{"d_model": 256, "n_experts": 48, "activation": "swiglu", "normalize_top_k": false, "balance_loss": 0.00418, "router_z_loss": 0.001, "lr_router": 0.000327, "tie_embeddings": false, "lr": 0.00364, "seq_len": 512, "train_tokens": 364200000}
Below are experts of layer 2 (counted from 0) of a mixture-of-experts language model. Rows are named router (the router's row for the expert) and show model dimensions 0-63. Each number is 200 + 20 x the weight over its row's rms, rounded and kept within 0 to 999.
After each expert's rows: a language model's description of what the expert responds to. This comes from a sample of Wikipedia text that the model never trained on.

# expert 1
router,204,185,197,182,205,219,206,164,181,228,212,186,191,209,210,207,220,205,210,226,198,169,182,191,226,201,179,196,207,221,152,213,216,149,210,186,204,163,182,202,212,182,198,211,195,180,210,207,227,185,172,217,186,170,176,228,183,181,191,200,210,233,210,198
It responds to: Field names and dashes in bulleted infobox lists, such as Coordinates, Died, Kingdom, Preceded; also verb suffixes like -ed, -ated.

# expert 41
router,221,161,229,174,229,217,235,159,196,226,231,189,231,228,226,195,181,176,191,223,189,213,197,200,206,170,220,229,209,200,176,180,210,199,222,200,176,183,189,170,206,153,202,193,196,217,167,213,198,231,200,171,200,189,165,209,198,206,181,183,219,220,170,260
It responds to: Commas and periods closing clauses or sentences, often after a year or name, plus paragraph breaks and words like but, however, when.

# expert 32
router,196,202,216,176,201,233,201,202,175,207,205,164,208,222,209,219,220,195,232,216,189,208,211,213,207,188,191,222,209,193,188,204,227,184,205,187,182,214,249,169,239,182,191,162,194,182,176,225,195,194,194,218,190,205,175,207,188,147,210,171,208,199,163,238
It responds to: Function words after is/are/was such as most, not, more, all, have, un-, often in comparisons like than most.

# expert 47
router,221,179,203,164,215,211,214,207,175,194,234,189,185,192,247,199,180,215,219,193,161,209,200,214,218,201,201,242,216,223,185,201,233,189,212,166,181,198,193,160,193,193,193,184,188,217,177,225,183,219,172,192,200,215,188,190,157,208,218,197,236,204,195,211
It responds to: Pieces with d or D, often after I or Y, like I-d-entify, god-d-ess, plus other mid-word fragments in foreign names.

# expert 3
router,206,167,189,174,196,199,196,199,201,216,216,174,224,203,207,203,202,185,200,208,213,197,178,211,214,170,214,215,195,218,156,194,215,179,175,197,205,206,184,189,186,178,186,206,197,188,199,224,227,216,170,193,182,199,194,201,201,172,216,208,224,248,204,210
It responds to: Articles and possessive determiners starting a noun phrase, mostly after of, in or to, such as the, a, his, its; also the "at" in St-at-en.

# expert 12
router,205,189,238,205,232,209,232,176,173,219,211,206,200,221,226,205,202,204,217,204,183,185,179,200,207,166,228,177,208,228,198,178,254,194,207,176,206,193,248,196,196,182,207,194,197,207,180,217,194,190,162,199,195,186,198,219,156,184,200,179,219,221,199,217
It responds to: Closing fragments ending foreign or technical words and names, such as -it, -ic, -ia, -er, -on in Robeson, graphic, isometric.

# expert 6
router,223,190,199,177,199,205,196,192,171,225,217,175,227,210,229,227,194,206,180,207,212,187,171,193,233,196,231,202,238,203,190,186,208,202,205,168,211,193,208,162,191,194,171,221,198,228,208,211,225,198,181,184,162,221,182,197,200,172,209,201,218,216,168,226
It responds to: Middle pieces of first names and surnames such as Vladimir, William, Wigner, plus sentence-ending periods and abbreviation dots like Gen., Pop., lit.

# expert 19
router,228,208,214,175,210,189,226,186,177,209,211,185,201,225,226,205,210,199,226,238,204,198,218,207,214,171,191,191,195,208,190,185,210,202,204,158,205,198,202,187,226,201,174,210,184,194,206,217,176,209,208,208,189,222,187,224,209,209,229,178,193,226,162,218
It responds to: Capital letters inside acronyms and abbreviations, often in sports tables or brand names, such as UF-C, IF-K, MF, DF, USA.

# expert 44
router,204,188,210,202,211,200,221,164,187,216,208,181,222,201,225,222,208,170,234,207,183,195,173,188,205,189,198,216,239,228,193,155,182,199,220,169,208,174,230,162,224,180,186,179,206,245,202,210,189,223,167,196,155,225,178,212,193,180,212,191,223,191,172,214
It responds to: Pieces like ol, ra, ach and accented UTF-8 bytes in foreign or Slavic names, as in Heligoland, Gasoline, Krajicek.

# expert 8
router,218,170,249,196,201,213,180,176,203,203,240,187,234,214,235,226,223,214,213,226,206,202,189,198,217,176,211,183,233,208,166,185,200,187,233,155,162,188,177,155,204,169,211,168,164,217,224,225,185,243,192,202,177,195,222,207,196,205,230,203,206,228,198,216
It responds to: Proper-noun heads like World War, United States, U.S., Japan, British, also months and coordinate symbols in infobox-style text.

# expert 23
router,226,176,207,161,196,205,185,204,184,226,205,181,205,201,210,221,187,190,185,219,207,195,191,200,217,179,221,225,202,223,167,150,206,205,188,197,221,191,223,194,179,192,203,216,184,215,182,216,203,212,195,191,188,201,206,230,195,198,213,193,200,222,204,225
It responds to: " the" after prepositions, plus pieces of personal names and places, often after Le or Mar, such as Lou-v-re, Le-v-ski, Robert, Angeles.

# expert 26
router,224,204,218,173,199,206,245,188,195,211,205,162,218,231,216,245,231,176,206,223,210,166,188,180,243,191,205,215,217,241,206,190,212,208,194,205,172,186,190,185,216,182,198,204,200,188,187,211,205,205,198,193,196,152,161,216,198,186,184,192,247,210,194,219
It responds to: Prepositions following a noun or verb and leading into a noun phrase, chiefly of, plus to, in, by, with, for, from.

# expert 29
router,218,185,213,198,208,201,217,193,196,198,202,166,202,223,225,218,172,182,216,235,175,197,201,179,225,199,225,221,214,204,180,182,202,183,232,205,173,205,182,175,235,193,197,182,175,220,209,220,209,192,186,182,200,203,161,232,186,213,177,196,206,235,208,210
It responds to: Connectives joining words or clauses, mainly and, plus or, but, than, until, slashes, ampersands and list commas or semicolons.

# expert 35
router,229,195,217,196,245,203,221,209,164,204,225,157,208,201,201,208,187,201,206,198,198,187,199,175,227,173,204,200,214,211,185,135,190,214,198,158,205,191,218,154,179,192,220,212,158,197,208,192,207,223,176,178,199,192,198,230,159,199,199,217,216,199,178,218
It responds to: Letter pieces with z, k, j inside foreign names and words, such as Naz-z-aro, N-az-i, Nk-ang-ala, Jaz-z.

# expert 30
router,202,199,211,190,233,193,191,180,175,223,228,184,202,232,198,191,238,189,204,223,182,217,175,209,225,170,222,241,212,228,177,185,215,192,193,194,182,197,212,184,199,198,222,186,207,186,172,222,187,215,197,187,177,188,177,226,186,165,185,162,242,208,184,192
It responds to: Words after an article or preposition such as other, most, each, many, north, south, inter, plus word-start pieces like w in interwar.

# expert 4
router,227,178,233,192,220,195,195,177,174,237,237,186,195,212,222,206,208,219,210,221,186,184,207,221,256,182,210,214,224,210,172,191,213,197,237,206,208,176,233,210,185,192,169,184,213,217,214,187,214,195,172,188,161,184,212,241,170,182,191,172,233,194,190,189
It responds to: Spelled-out numbers such as two, four, and inner pieces like id, ra, qu in presidency, infidelity, portrait, Quill.

# expert 17
router,194,178,208,187,198,206,213,195,194,219,194,159,243,221,216,213,201,208,212,242,192,188,201,177,202,162,218,201,225,202,143,213,207,177,197,198,167,203,191,180,189,188,176,213,171,189,208,216,206,220,151,205,198,207,170,222,209,181,166,209,219,203,177,208
It responds to: Sentence verbs right after an article's title or subject (is, was, are, became, named), plus line-start dashes, spaces and heading marks.

# expert 10
router,186,167,191,177,202,246,193,153,177,205,208,199,209,187,200,215,189,174,208,206,195,191,195,201,204,179,221,196,234,220,183,207,226,164,205,171,198,189,195,177,207,180,155,180,201,205,213,216,227,209,204,185,180,164,214,219,207,158,210,211,211,211,182,205
It responds to: Line-start tokens in section headings and infobox or list fields, such as == markers, History, Population, Record, Scientific classification, and field colons.